python train.py --num_hidden_layers=12 --hidden_size=96 --n_experts=24 --experts_per_token=2 --d_expert=64 --d_shared_expert=0 --hidden_act="swiglu" --moe_layers=[1, 2, 3, 4, 5, 6, 7, 8, 9, 10, 11] --router_score="softmax" --normalize_top_k=false --routed_scale=1.0 --balance_loss=0.00824 --balance_bias=false --init_std_router=0.00983 --lr_router=0.00162 --num_attention_heads=4 --num_key_value_heads=4 --head_dim=32 --vocab_size=5088 --norm="layernorm" --norm_place="pre" --norm_eps=1e-06 --positions="rope" --rope_theta=10000.0 --rope_fraction=1.0 --qk_norm=false --attn_scale=0.177 --tie_word_embeddings=false --parallel_block=false --init="uniform" --init_std_qkv=0.0437 --init_std_o=0.0 --init_std_up=0.0437 --init_std_down=0.0 --optimizer="adamw" --learning_rate=0.00352 --lr_mult_o=0.855 --beta1=0.95 --beta2=0.95 --lr_head=0.00879 --max_grad_norm=1.0 --warmup_steps=298 --schedule="wsd" --decay_fraction=0.715 --decay_shape="linear" --final_lr_fraction=0.05 --batch_tokens=65536 --max_seq_len=384 --doc_mask=true --train_tokens=238700000 --max_steps=3643 --dataset="wikipedia_en"
Below are experts of layer 9 (counted from 0) of a mixture-of-experts language model. Rows are named router (the router's row for the expert), down (a neuron's output weights, with its number) and show model dimensions 0-95. Each number is 128 + 32 x the weight over its row's rms, rounded and kept within 0 to 255. Numbers have three digits each.
After each expert's rows: a language model's description of what the expert responds to. This comes from a sample of Wikipedia text that the model never trained on.

# expert 18
router:161167143170141091115095172146144092114138129073080153135104176090121111136080092127129124113135140116142106154141195140119161098100098117156061167103124196154128152150121167185076138116156055123168136173090124124068136150082164083135170114143068115095156182153157148079107156172102111115
down7:121166106124140136092111141087140149099126111106164163162153135147156081095090104175104075129171141165118118040121159157150177160155104171088178120126102150162123094129063129108155151136139155151161105139061093098078132095158190091130189116086145094106171124140121137146085187115058120139
down8:131140150142127149128100070076075132135107136101128135000085110118161086097097138151150102100097097213135110151171096146145095144116113160144132156165191081095135180137135167135114149158169097112118141142151155116151139121105111175119164088127152105100063133152141113082165119175172127104
down9:111133052198100121116069152154176147075102165079159142169108126139186097105139102117134086117112141131176131122163155122157092113116135159159099190070129140130161136134088088132078124133131137164154077174121136189145079092098119118100101116168144169085117110080090134115146082196109163143
down10:128145132169181134105093146104146081163119144076099162221111138157090104128166107152175104089102067120106112125142138153103104173175066086187143156170157140135102169138104118174164141162085159079158116134087029116127137125119145153146160107083063114125115141106140132145104144093131102131
down11:129138145170125146099186171124159083129103150115123088098107102101190077114116108094143126219193109077133142159085144125103193139153152188184118130100104145135144137139112105130096092160158079161135158171117102132160086133118152106164136111141094073079137084123125189083172104119105074134
down12:107122143095187061111169122133130162137161087083136126130096157129189114157091076149093082125141172140157102154124107125169068140162174153138157102119106125089145115126139094166137097151080149154097140052148113099111156114172152078056161168147128087116154172184180107180160106148116089123
down13:161103142118181082176078112148135159109125154133223132182140090143106151178134160112156148065025158107113101097129144105132169149093118160082108125163125158144172091116145139116131108164105131072191139138118159123143082098074135147144104130081112148147120114164121099142082071168108139102
down14:154158186158094155086141137171137178151129141150150185168146170123122139079106116149140137153118119122130088120098081121144127114108100102112118176159080123112162166121166125098131119099096065078031208091103119169153141111056126109128155084132123097181165097112160118116187138147124091175
down15:089142113108130143126161135239124130129160124109111157131123102149090093170165100082107145118152115161179129077115093124126127160166101166183120149218165125119139131144112069134085138108134109080110212137089160113113137052112174092172137064101111150150108148103095150110137096120153139118
down16:183100155180112142108120123146130147120127135169142158133152135161142079182118117125143177069095101151097195114092158126047173151129116103173182064133133132108139095161094141136109157110148102141126099100068059151127140146125099107166124147080105177162177100111090197099145101060114138128
down17:144144149121139119138151137105089116122106124110160092148088129106183086144145142093129141159172176135132136140110094178118098151112084084173107128088092109102104143139137142092151159102119181130109089205145065115121192074125169096094217116141162120176141089106111232105124129163084153112
down18:153075120126120112152084086106158121138166104151143063198152154184160148104119152199089104117212084149131111079160090104202122130155145140152156141117128095069113185138149144109079082107161132127063108147118156152112106135109132156083188150115181106090113139099103114152107136118135106148
It responds to: Action verb stems. Verb stems before -ed, -ing or -s, especially in plot summaries, such as kick-ed, throw-s, follow-s, went, took.

# expert 10
router:103173146093077128149150121160159114152112099148100166147130110190110153078169075120147131125155141074191076138107086163116153119125090142122122188113081112097141127096109099195119181151081091109158113125089114157081057148088186147128040114113128159161134136184125120118118156147148101148
down0:071148109133075096166110126141117148171159183120175123120056121112221118105124128111117092076170095116102130148088164097136135140126148119110108115150082109101158134136093134161089191066144122153098091199165110114157095142095133201145140129177160133167121134152073114158113189127094130099
down1:142129171115100128132138070127055138129106117141081131068171120126182136162089191092124095141178131126131106118120084165099167143164083079141131105083201117119086159133074126176188058155156100093164136174132138126156187144125123091171122119155111088117104160172128127107132165128171092125
down2:191117107159156131107112118167126147149122097130135086135093085134166045106121182140099115164139116184094167105163140081075155124133098179156165094087071168158145065153111112139149189104123128139158129089099106102138150140124123127143095184186191122125082073122099117089080109173144128154
down3:088104144070092179097119147139125139133149167090105102122110104109130117113143167186135147193152100119124153078160169143166138211079128104088119158095141149080104120133077133126143126141121090142097174101138185086099096167148143185156158157109131177121126101142070106108128176157050108188
down4:142106151151123167167117160125091087162165093117176071137191121195168148042145176108133133121143135166153109070054109101139123110130116156163087097106143120146113145106136082139174095125087124126167074146174109089129156145118130178087171185163154105130117105164079163078118119144123119098
down5:189056153145107101139155183111121197107117049182161139087141105128113157179146101097108096166103110113098082084167092112156107142124120202150074115090146137108142169105117179087113127130125149127089163192126158092138163156101118120136139161142199135128167127088106094134151130100096145096
down6:127103097189084124170127141111183178152122148172167115132151109127100126126107117107171123087084149087145125106108126169103079214151139112115105148157139144093175141132171099120155162089146131145144101151089100105154140115156090116068129160076127030108058112149100143154160075167152127184
down7:122071077052088111148133105134152102153159140158122194158173079123111123129174140161163139105135152169175088116095086197120155165125122191115111091123096113173081161096117130112100125119099130161133125146112090102095181135148086143122129094179099082104100111164116167156138101106212150169
down8:134166156095140135141153152160143111122151119084155125100154142197168155142114143122089123147184098123120198161196151151117081142114093157060115121141146155135146065092120120091166077133176079072131137093132052126061095102128063143127148096112146105143081118176162145137158180123142110149
down9:128092158082118142092147110112144165107121061078145145159136166134093141184183135140129102182121158129162087144073165152132098163163047157151094152176098074113186129159102138061142081094128130088111106157127161111150077132144117094110157136193144142111144100163134133066138169083112153122
down10:165145158122034153149093131145116092133152158142129137141136108099096134143121140181104123144185133196062111128172049116116113175094139129133105133078131142143116163146102153114129121093149143182051115134163137152161121056133132141158172117191153114100113093101153078095065193129143139112
down11:145089115104161099145154130172141064154070131158077080191126143130130102167095064157130097134138095187088132097075103089110106144158196149136132162179080161119148130146132121118115141189084127079123115100121175058094127157144147117151127101131108062122106111170167151138165148158164083140
It responds to: Word-initial consonant pieces. Opening consonant fragments of words split by the tokenizer, such as st, f, b, St, cont, ext, as in st-raits or St Michael's.

# expert 3
router:081121139155085136170111125148127163200068150121101108160126143129149163108097104077149111092148163067170130077065096084078175132115106150119179136134148137103119122096142085157188167123129104133201112117136124151124173106124188140150114130143109097146154067152126080075191165111143093159
down0:187111134147134126136162127163183142094133131146135095157064194082146157120086171124106119140141155181182167171148112132188153068099118135127107089087150124110154080125062092088138157084170098072153161106145101077126130092094068131136107152162158179111065124111103130159136165143141141112
down1:067074163182136099153113104072110138147151144150152149137107113161146163121177127076076144079151105123129076134111065168118142150188113169132099134151075110126059196130094142131154152093141105160130151148135178089149144127130161136087110120091141114102111147138188113078154131208139069144
down2:120177085130139051160069131178148092146109154094055127122143082176095102068146138109100091089106126179085191133136151153062106144170136109120148070141114122134139125144100143098137173162117120136134144114117125175138149173079166114156149126086088096083145132178141169099084133179165121154
down3:115113088114133101098077164089084145200181180106138141085100096149160116123111090108094211139145122148124146150167156159109076071116106131145118191141115144112152110137134160152115147178128129139078208106120151154164105081137149144091176149114145125137096114082082142033147101116113118151
down4:100154109171172119144171095121120115101151082083116130158112186139180174155126067121074161115115147153165125106143184150083101095130087125143135087105129110130088072138165164114113107132127087128149143096118067182155189127211141132115107072183176071126124087153147090165110119167101119141
down5:164134090174162168128140171129099121122138137077135123084118113131093170066123125151115109113149122126173154160113164138140121141163171097143088119093128093102071042030137162117171147097137152112100119136133100150141169120053122089151121082119168127158098170099139198172159069149131110165
down6:094056128145103094098119128116231158102163141137108203160125154082128135115167163148131141198125135116141098151100139144107094167071123122146065122123200100135114179097127155066145084129115092145124124074113120147131137093143140151125114086092060170137125107141121148173166127162088086136
down7:177144147143124112221143100117082126154153086101138094109136132140138147188113112093120145192122148154147108140097117161033150114117217150091114149096132113125139137131094112186179111151113091121152113169057147131106177143058147111117129143127133185130140108145043114096098105131131127107
down8:150103178144135111150121182205127172167141158132141079149096099154068098155088120107184157135092136059137123159130088149110069093135143088167072173155133072135162164115124105149130163133107111080114052127130105166129136138121145084156116152144108108161207110133138149099094118155064105123
down9:135119155114085137138075133128142144148093060162171072128153114107142162071173155144116111091113142116137090137152158127064107108142146182102132175099130104153170167164112137099153150090025198153121089161130072124126132100164187102136194113145145124109106116140128149153097086099159072135
down10:095075155139113180155056103121109122114154115146193140094173111119072115122130101084044162148078157123174126139128187107088107105126147134176138114164078145105120121173138122144091132074092148139129156131131118101137164156129174063104099132172167137159159114099090129203172126165167093121
down11:141135100103159074128119118085075134121081087125107153132176118123144092132167133125131123119186166138117086160196172128180119161100167128097069099175091129083158143192102124152085119140146153126134136236128129128134069067112145189107100115152105149097172106090130126109106154094170109151
It responds to: Word-initial consonant pieces. First piece of a split word, usually a single consonant or cluster such as g, Ch, Sh, starting names or verbs like got.

# expert 2
router:162159153162167091139124104129134120089088177089122153107087144140125110110114151155109151069084083130145172133116068140143130119120106121141115078133106096114141138120108159129150136095102188077138192132168153115114054162132196181123194100095136175190093150058109183093131134146164134176
down2:205154099087164153138112179165148116132100076103108173097063146071109125119183164176131127099101093132071113121117131140144168135153117128110106134084092107154147186157169140122180114115168098122167192173162095110041090126121125081152118106123139150163130147177135119083141128096091095146
down3:139121122145126072131176068134150087101146096171065159169145130142130115109132102157137140077188118176122129165179129033138194102145143071088148077166113133129089160142134128133150103070156144160101156084140138192121142147116147140109079145088163118093156167092091126107089110171122167116
down4:113085105164144144188156146091101110095148152175134164197116115111123074116081138119091142138140175120128143101148126139109172116128140131115192153124104163158219154130117116144096145188104071147101136122144100150093147135158086088144209085132131115132154143118155101018086142117095144099
down5:145093097125169171112140123101146088114131139173178144090139112144095107096184164179105128135130116091132158114103128082149067200132128167099072109147080102117130131158140121126085129101192132129171138070102137102159152112081139133168156123155191198106115157089178099144124137076125097045
down6:156118131125149122183098112122097163103104076124131128104169140123166143170131092168195136136104147156149088160081164166142133134120147140109065074142189082097086103112109133105163086136121049144092097132117160171199133131116154114092117105161077115138157203078142145162125102130049141109
down7:142144095133139140162075123130111106215125142148177115132142105205121129161108148142135154136158141075087121054138073076147159082101156152117056153101139127158127115185141094104180088177152139100083111136130166083163154150088155097126054117119129106123130099108183175102126130101130132174
down8:120088192094114121093164174129092138125093139151101099110068141152138107148124082137129142124149145126157185072149126155121144103107185103156055153074138133132119145089123075136140176164123198120138107085108091154167105157156123166104146148101153154184130109095106120168118128059209069159
down9:127106124154181141167083087136143127122165134136120081064136148141165108120086150156176130158071139099154161174116121131098126124152108080115125087134128116118165101087176070138216114132142101162131138112070124060127129118188150088122169116078136114159116115150184080085115174167202107112
down10:108163124122064116190089183118121146159086090172139134121121088106123129147127126161126125141081135130119168138186075074141148146174121108159096076211141075141141119123099101140124127094169119101132117069127165078143096146129157154094167223134190053100139106112150131111140091124154120144
down11:182096121160140143160123131085143124198105127177131123121089124160107115121124091075105188169089163138108109098123118203121176138134119068108149083130149105131155126116109147145096115132125120141202115096125157104078107176157086178154075105123120180201149123125188077117106094095082079103
down12:165167132134123110109092115117153135106154138086134178096200155174131161137143097033105079155162161135082169111124101146121123131102163111105071112105122138134115142135067183185061136143098087144108110191127116146097164162111063124173128085159145096135103133160126109159128136193090110175
down13:083156134118137133116160135148093167141113105092150077142121113095136087124126115176122122104175132121159156171119106110152101082101185116155172149104089136193174137107141144149147109068157119166109103081143082180125043073082147136102182127138173115179140097091124203106147073155135183124
It responds to: Academic and proper-name stems. Word-initial stems and mid-word pieces of learned or proper words, such as techn, Roman, Col-omb-ia, Pop-ul-ism, often near university or institute names.

# expert 16
router:125106125117051155125155155140136149101158102129137133154132162156106143149131183105160092146131147147096150100121140168127169134207052078102158114157108122082129209099153137183164156176183121117101082102117131124134139131152117090158100106129097140143163136092115138114104033093098059079
down7:159170110141136126108169090092178107104086086086119158118099092120125165064105159167117131116187168155184165173104125137119127111135110153168130174145242167104089083118127130107139115070150115144127076132149139168162091099117128116123127146126098113098043145111135113094140104105195164116
down8:076138161065097099115133159122092114190151116150104159118135189069095142086098107141120140093120167166109105118116094143098098095139140129082166092147164134140110101108113161164065145075067150112116121157143081110160148128154193178086124203157107137132092183133178148125115112142138120205
down9:090061129135120137079094117159175141141103157124113168188171150128137095120125188085101145150115143079117090089173113137095083085064152149177146126186121132178181110080063120080156081136145137153130071153100151157122131129141133095131080106129159159188102127128071129147157178136119151106
down10:086145172087126090130151111205141177063153070128118124126153196164149097122140152120147080121109146099105120184117139126128187103137129174107118106151100182117112136117136164105129118099104092189135088110121084124151126158178061125195158157109087139155142128072137128164107139101069153063
down11:117157091116206155157148132125154143072059152123103109122101092154101082156169106150157109083129162102152119125157087161135088085123165131104116137191095131183109149189107152040122087124190120140136126139117078081121141084126122120142152130169092147138148079127155212132174111155115156139
down12:216100089155147125096099136087099107148089201177171142115097186119119114080126091104090131101193120172156147038136134135102172121184117101123125076138133151137095088133162129111145126091146135197112137081132116148092160094191164107120113147139080099117109177108129140144137101166137121120
down13:087108173135169114129105123088127100127110164155110151109146100120118046105132120170167207142175118186157113097120117097139165196110190141115103159075111009140110102126129156173101080133073150151134168097119123115124130118136187121112152121128184131144116163115124103111153171139084141131
down14:163091115128190092109100122130069157123110128104114145102206226168109120105133139123102183101169122128117142133119130103162088093142128152152172086124111148073143060122149082125131147166147106115183151132163133080111058138103098164126104130172107191152186046136131137115099141129124129138
down15:066123117061116114158102145157165166140065140163093089117134121168102145142163139113160101185105098129082147108147175159119119133130120097120180166118136173059103175148109115205206143161114071133167117110135158077129139125147093064149125167134078154093116166134113154117137096125116080093
down16:119168111134116113114102137154127132098084116103142099162094162179136171120115095077108099112159063132166148127135202194137092151052171143139164094154178202129111092093145164113146107082130125143167096117101095112175113108098126128148118186091117101123115133222105103192137122113142159110
down17:124154184124138100192147087067067189143133083126169164137114102092143103080086127137129113117169143098111124168121107159189139099133132049170137107139148111140145067111157089124134129166111094124150134083135133127083149104080163121137107146073205107157092128105074190132152173161153120142
down18:112107128152117110155178172131107065133170094083139098091119153128102101186150148137173093143132115191095149179060115147168120120165078065111113121119096083159156100194171134126127143130137151124039106090157124116139096202077188149136134109148099106119160154127069126147149135134113104115
It responds to: Infobox and table markup. Line-starting dashes, pipes, headings and field labels in infoboxes and tables, such as Date of birth, Country, Founded, and == headers.

# expert 6
router:106147111164141112112082079171172135143159133116094111145120131160167127163138157089099131096122130139098171150114061165159132093129136222112155128110157089157134142149097140085085119161161137138117073118122103123179071139119124096178093148073165152083155056150132156120114200100111078061
down2:109155093116063118158109172186110170101123081168086104159119068109143146148162138086116082129125150096150139146096140167135057145136104170112125101186081112152154059118147129103087127132165095148168144167088180112125141131130206157136149118143142175122119141131078191104147126092063091116
down3:144090132129110127084101084111081135111194156161167162104182046176133098152128154105149083101178129107177111107094167162149087146102130169141121095182143153146109138102179167103098146209087099128087094129143146121146115185117128160131121143131152086149117164103103099144044168123094133120
down4:095123194116111118181138155136134095131144089132107111174162171130129136103122102095165118140131113153097132182156145098122103156149181077110120101124124194173144093135110127133123109168127179195092039075107145162070110105146087111115125103112133126168124091067111172148142163189187130067
down5:167160149120136108120111139095083103112122097135142151156152086150126137169107101139091161149104176151194105146152116173110141109157092156108157115164087042114122120133066107089164106108166139112114100104137145160151047116127055082232158142108135133115185110145101120149180172150149150107
down6:167145081099111104114137129118211147148168150126112071120100115158105113080148132132134188101087107194073130207127120097074092144110135131138122086138148095171119177105096181107124112145113138110084136160142153165142110156166185119147142093036147162105168152106084133125106103100168148090
down7:134145164127046167064126164096126129187145102138137213073144112170153133105156153160164120089152125121154110107144142101043172118103119174145150139173081083093101107189081111144079144143067109090125142132139108090160116139100132122120100103149190142137142136061115146168115108117144121144
down8:071138154116173106159161133174127162178070077167133067153119158107145147106129153084137130097115086109123159141094113074120151154132061111098207148110112148109118139095157163105113131168068180111094131164174169121128142122152195166120153161106075094104103124106106179104117141182106092099
down9:121145145179202090109148098149099156216118103098114143161107121112168129196108153175156058154089122113106148141139122141097135095076096140154151165102147114154033111151109091133084101111155105126126143157134155113176111169143120125173117102127152173111127065131181097156100118145056104128
down10:116114088120089108102130132141128179128189140123152094117133110127130129119149199055059073130145148189124121094074117128131107158063174124126092148162044138113163115107123069162184161105121123128152138105070158135136130195133138198149151143110144158201126114133103111167089118121112145110
down11:073137144074092116117150097160115163072101117090169138071099176119164157134144082160135143166109160088183100079148168158091132103141072153106138091143113085156096086149099164103133158111092147096089134173131194113104142156157107183133147103167071150101193107140135161098178164107113123151
down12:115091135149142110074114118153134088103132084139128168114108115142206151137188137176120139100121103067130167113148174134172099110136096117103178121131134128106139150145156121150112191128150124138153097082127047164079123090150140113136141160092094147123119141186085114051157243149125088131
down13:178140145082178114144076139168105177188138153145176157141154134158119126117094158139091119148131136114078118148121108064132120205112109132150128116142140098107185158105088111067113159156082079108169058080133108141084085112231107105140139155107133132162110135076086132107125137146109156152
It responds to: Ordinals, rounds, year endings. Ordinals and status adjectives like first, final, second, national, plus year and score endings after 19 or 20, mostly in sports text.

# expert 7
router:163231137173182128135125136050117153165107072179106124134141065092110142083175142190112128130092135154143131157149118140106114165159125081144091180156128161159077138111119156110095154116073122132145139178104090114092064118131137165091112099129153111103101142165141096085137090148079147151
down2:123180106156147149110119088125157112094112115097125195144178106067150143090103125195155083158134102190199100165098149128111091128159117165094093152140085088126130127119198079101139147132149099115087099128127089180133069177116121171158162093082139109140131084070153114175107159108135156130
down3:129139138157097100132135170133086126126190182134173094124160150111158094114119088124147123083130143174193068158102119124070133139131165089097109183127096202132062090129144116073229167090166088132123178112096133124124101115137104058130122148136163167087117161121132146096124132108110131148
down4:129145107173204130146125122182134139097099135070202137088118130113195091117141098081108118157046125132053146131183089130138099128105143129135130084137106138150111156081102126096106140163111144164139082146138105123170105180120143194123146164124128109121140131067068195083159145130173130120
down5:134114120140179157082113131122184140110173164162111177133139135140045122134090063123135145209083161100090066169128160119096139169104143068106106173177083075116158116082145165159161130101120123089085135133190107172109083087087148109129126117112129123160126125133167112169123100104118146164
down6:122160151143148176154064104206127126122094113080068121084182134125141141129122077155093115087092113069149117128130113157106118120097145076133142087111138163147086094125157098076136139156157121148148188067152113170161125138110130162119117108120115174242094120155145118157150083125109181155
down7:165151111149107046123145167137141160169091158144123105170065116134075112184136178116134117097151124105142059087152082154113104099118170141120050150148118139174081128172113170146105184168162069142119185156184121137117131099170119131108118105114097102166135147105136151054088111125115146121
down8:069126192120133111138107089122120158160116131079168142161148156112188155106150118132186127171157068161145150168103086178135097120203142090137168083081140072110149116154109071147109089125142146177156128172136090085155145125120083080162168111121097116107137145062120106104153147095122066126
down9:127126114137155108141084097132148123109118107182161111138069072131146179181109092230146105105101108133159136145122156171107040082154168101126164145185150129154127175106096141151176143138118162158076138117157114091148113073120132085131118107165188092137113145143127153089140065105075112131
down10:087136191143062143132166126133117137180111105120095181126130100163157147103142107152193108105164067107158186146166120135126162127127097132095126135137099074178145111135112175110054109136077166104115090117165134164111095144151101158134147121129199167125092132089118158131157067089047093150
down11:112128147058100165175135162165144091097072058148121135154153171143121156128105160103130194130182137076069074205106159134136119107130089144149119036162141130134163133117116102148148126092127137109158108087158136195154073130067115124124135153137116099160113137140137116100133119194172140110
down12:129108206080136129095186113113158112162112138136157123155120158143141141127093079182163132124166061140151073092135106112148120146122129184108107105086181129139173092110117102020134133139204116123133209111117124099143159138087179125105159123131142092145164080113076086158121151138143109118
down13:086080099203114107123144155136166154128107129168079200113063107130121134144088096140097137082144112160128118123153150163120152103151150101149148176109150165114160151135154077105124184131179136134164072169134144079079130132043149119196148101087084135111169091113138087120133157075121089137
It responds to: Inner syllables of names. Second or middle syllable pieces of proper names after an initial letter, such as or in Lorca, ac in Faculty, Con, Ser.

# expert 14
router:142151097180186124160062124096155135135110148164117131124075078086091173114114107155144133162107114156080165129148137126108095173188086113092125152154137156141081113109165137018137173122113163094163178176117084117138134160085142131086106153115169106062168139143082099123154122127154159125
down0:128184121101118093125111127148048134139107109157061156159143145120119193111152136154137167132160074105078141111090062169130143133126149118149113096174162026111137126138136116170147156136132139087147136105129161117098118115098130171124149135117206163104155121128200097120170087103120064069
down1:168113082101119125077085116171142146147101117116130123143111178153129102108089144120126153152174173131125196083102145107110091150125084129131135113140045124120138129136068101082177152207201135128180149164091141137157178138175127125105071160142174074083160131136127108070119090109138170138
down2:115094142041110108116109149112077137110107146163119082122117181159148128183186136083105077074164164128135122139166121153086135181062107126126121153128140108108107140172155111173150079077107120097137145142130062099214132156164121168164123138177135108199110159163139103130133129090088115123
down3:146060088110105139100129140109097092091137161073123105086174117106061170066141140065142142138144128156140158168147102187128138135127145179121103138137144102102125212148122082187178091115089140118165110107182125132127165171094143158179140107085192129131123087143115107094148092152180123098
down4:132142130083145099171094142197148135138218065199165155124123121158152179093106101137138107120109187075126109133120082091094147147084131119131077166137113131094191126138110135115093179079121182136077103118118135149142127119117138077171126138143122113149100127148153151129073116200137094063
down5:172171151120082103137115097128139100132159114093104168131169135165212118145118091115117141136108181123083114125082099171136144137116169097156123132131083158058181137118097146156187118119156100075150128073089139134120104136080183153121168057117135128143096192096098207151118107129135101181
down6:163140061136132062194121114083123140131089129123166175128177178141112153134140099123155066121122153148057144079107123101042160160112176143117074152138144136142095158140156139131117111168161106152085164140172096121141156109077134124176131062126124093093162096127143081112080152145137176161
down7:109132066152101189180142119171159097094136162108080141114135104122104086139142094063082142133128118141131173111198137123113158138138087157121192075165100131145124139133124164212115132145149075168161101090179116094127107122162148071153174087125056132111082132132108109142146140147140079178
down8:103145151169090091111104095148059172065117091112137139130084162099141143086179086118148153138066087160118113108110134113067168151163176169131141145157195153155039130110073151116151133135134200144114145148128168139077107121094109106111111145125156137135145146111135187077192134127125147099
down9:156235116185159161084128096108087136119152096162160133108145109092138142122106112130133092121133064132100102160093088125104099118121149084147108185175157130164122111146189095091164139132114075129071091179062120125071122140141141194129158170162145087129091136123159073136165121148108140114
down10:121153192106106144147098148033162127137105141071098051108111181169104136132131158129098101168163149093112120150114148146103088195154114143145165105142075139114085208143097162127117094123147088133081136106119074135136120130131127132142160086138147111201081115150170204138153151129147109150
down11:115161119079134134121116149191167175175134129162100135175107115142088114145147152154137087084144167108134147055065156125113159158113131125180139145149118101090131083173143197148051095112172088093154163170167106094071131157169083095098087138121188133119110100145133144105088145120117078147
It responds to: Mid-word syllables in names. Middle syllables of foreign or uncommon names and words after a capital initial, such as T-os-in, r-ans-om, M-aced-onia, Y-us-uf.

# expert 21
router:104140121130081141063126131128118119157158115145122163115130127126127108152172100136166164169098096101129125098155129068165147113064116136200122150190134176116113076169085089158166082110114166160074140092114121117181121073177101157094078146154095151200159083139141115112169083157123080106
down0:145143147198095121109155120187140106131098111144126128114105063144130165102174092139143164142141118109126124074144165089115123063180111053176149083188130094142149105114075136125131132113172140096078136155139162172199143144133075099134095087131148104143146094163103124059192163081123119131
down1:089161205150138074105148142160151132120090104131086175128159108122145178153111157111125088168127115161143090142129109159132099141152060126113134107151071053129126142145158098120118134064162100081157200143086083118115177174146033147136129135145123098178137177118126137148144117085092152161
down2:115137110118136214247168129084071117134127105093142105093121156114120160136108147095120161156095077134142182140116149139162135167145113049165096098097095124160146123127126078119159059169104127156136144131151146090144149116046135115149154128144132156120107115139122172122076111177072118144
down3:116136140188152117127056137091126065088147093088135161177142194139127079129118127091111130136100155134179068127135124182104153163106109169071109155150123123154092177182132088075132180144132126153167129111110113110117126174070162106172072104121082157159131107141144197138103132157074110135
down4:167151125048090193110117150137123184107089139159123143172099092132096132117148107133140075109107132145124117164126126118175079159131068177143132080128123175104202081137165144144155062182111124086116153149098154158145116094109146168134112087097112202091121145088091141187134116083110134098
down5:093079165179113059120113126156123167102245095126166104087128092109103099105130073158187108126171106223150122131132101120136116129115133153135103099130138109143083111131134111187134158143163173179114117116102094114148155099132092118158144079161086130184155083128143137136124147162141138071
down6:165168094104128121187166130176143108166119080124123199161159095104144096100134139119170143124136099099063109114092161121170155098072130105159120064166084107151150085094159135076096101107087145121120035136144163122163149198137156134126127156142160111105115102068102137181133117119183132141
down7:145149120095177086126133140131154120168130175123132097205128133128164129115109114090130095115073118072075128177062099063119106135163123177122112102138145154089135181118152114125143185168020101157138139135128110128090183156088136172108127130115180113162141158187126119152122084111072137153
down8:159159147131163103119109110144142112107147170098147174161100148112132105226172172158074133107149127130123136114124137109143147141156090182134141053103082103116095171107151139076198157094109091138160032108099129136057140131113100104158131138094146156161072146108096121142137186142096116170
down9:122151111153166195118080140111127166136101128178203131110106116131096157172145143091136171138172195082088111123145161127132108116109127103123142086139118119117122121165159157128180134135148109177084150054128098074171150107162069127130125114093100070190034099128127173138092099099144137116
down10:136166168107114094182081097125136111139153155105115045107143121167097116196162159137161157141128115178128136102129147077132122212087104164116134087088132120127125147148153154092177105173128152114136117181163140132040124099131151086050144136068156132123150172094125111145117092143149069108
down11:062172099128159151125142113170101039118152171124147176209114141099148068182126093119109121142094157075116156162150143154117131091115113078173168142165150158091129122096120070190094093113154156155104139087118121080110144153139104104100141134055107146147176153134148119144141132092165156095
It responds to: Articles and determiners. Articles and possessive determiners starting noun phrases, mostly the, a, an, his, their, its, after prepositions like of, in, to.

# expert 12
router:126074164106134046159111131170143103095120141070131063129138129159177141184127125090168125091160133129070164146134151148145054067121110132127067152106103149135129090155134176072125173133186133125138102179129129074089116175142109135137183180105174129127128122160157141174107173110128148108
down7:106139111123155170112149150160123086185079094144198129173135198152122135154139026107148105104179130180084139121133072135116185149168124175136152133134113099128069143120114132101086105114145181158145148102107101150162117067098125128136084113125133124102136123131128094112105167214073094137
down8:067064131133068117122151129101123133148138075133158141116066114150180106111107115202207132157170089093120103151145180110104116095141130146105125080133104174125151151087164115136143142159177105185151180148139123179157131143074135088076099171097118075142132082152124137049123143139140139125
down9:106104150112104151159130061128093125059163201107167178130069103130089073161145150176149128125145106182104151132094092132137073105129128133137136132199145153146175094104114128159096126099152117145107119167115117110107147081220154125108200151093147160169150120106120135116123102049136101119
down10:175111119156110138141107148118074123099118115140110146255125096141117138142114172104131115166096149130078169136129060110165206135149123137084148112102104086173145133129103112081132152122076204066102108094143113121128152098136086107085139133124109163197152101155116124147128107127118150149
down11:116153132124100159099136113170123187105229117074103109112121074077154137139119080129107148151162192250125091086124114123117075115135156112122165120150136117071125130134121133159122102146109150129099144128206093172086111129084156162118121082100154150069168148132155153124150136122125126111
down12:145155211151100129184105121108192169079123129155071109077138083151141225113092209128096140105124143138117124104085079126153140169151131079124127127146087079071147112151103124109170143105111130162121090128123128179115123123124129124133090198076142163166154109115099112156125116088158103102
down13:116064123109124121084163105092094069114129159079139061135134172068122101130091108149111151123196122125150150158141182190135126086117151126195067121148145137136139164131102160182089121145142139161087154163139083162090120154138049094122101100201140126092148179111155130175111133137136146112
down14:132122098138155096147114131131129085172093134108184097151120066142101149146190131122149134107132185143143089143133097137109184096097161103075171127114168144075171070107144099187123096178087116051097110163120145118103127136100112112152139159175103131129176138195101099198107162115094177091
down15:167058130152135093157096106157066129119138135128097157106128097101063159123129106073148083174143106083083154163129134140135150118175191156126172144142107160185140138102147151173062140136079185160118163131105104125108180175121099109109091132120065152183142146138121070184111091114095113140
down16:115107116114155135118183114065139103139185196095153082124120136161102108107084156103182095144179144073111130158068128086190066145113124097143157100074128096151162091119113126171142151117183117101175185128083096137148158116116138073054146120104138110094125169174131117142128157171140135098
down17:132128164183124186094161081119161153067117109140087115190124151082150082120181127093117140181144129081120147139115148183150122134145152138139102130084161080152064119141094068171123176155077094094132202098126139131130084123073146080159109124177119118124135139120151115130103155113114113213
down18:125064129131179055116127152115089079149138116071157117046134196132140103135080103094172162131146110101105157133098108143133152087131174138166126108123117133099119180162173134104115120201191197180157193148126092135097105137110126156120151139146161102119121133107136055101097160118141119152
It responds to: Common noun endings. Common nouns and plural or -ation suffixes that complete a noun after the, a or his, such as society, site, events, decades.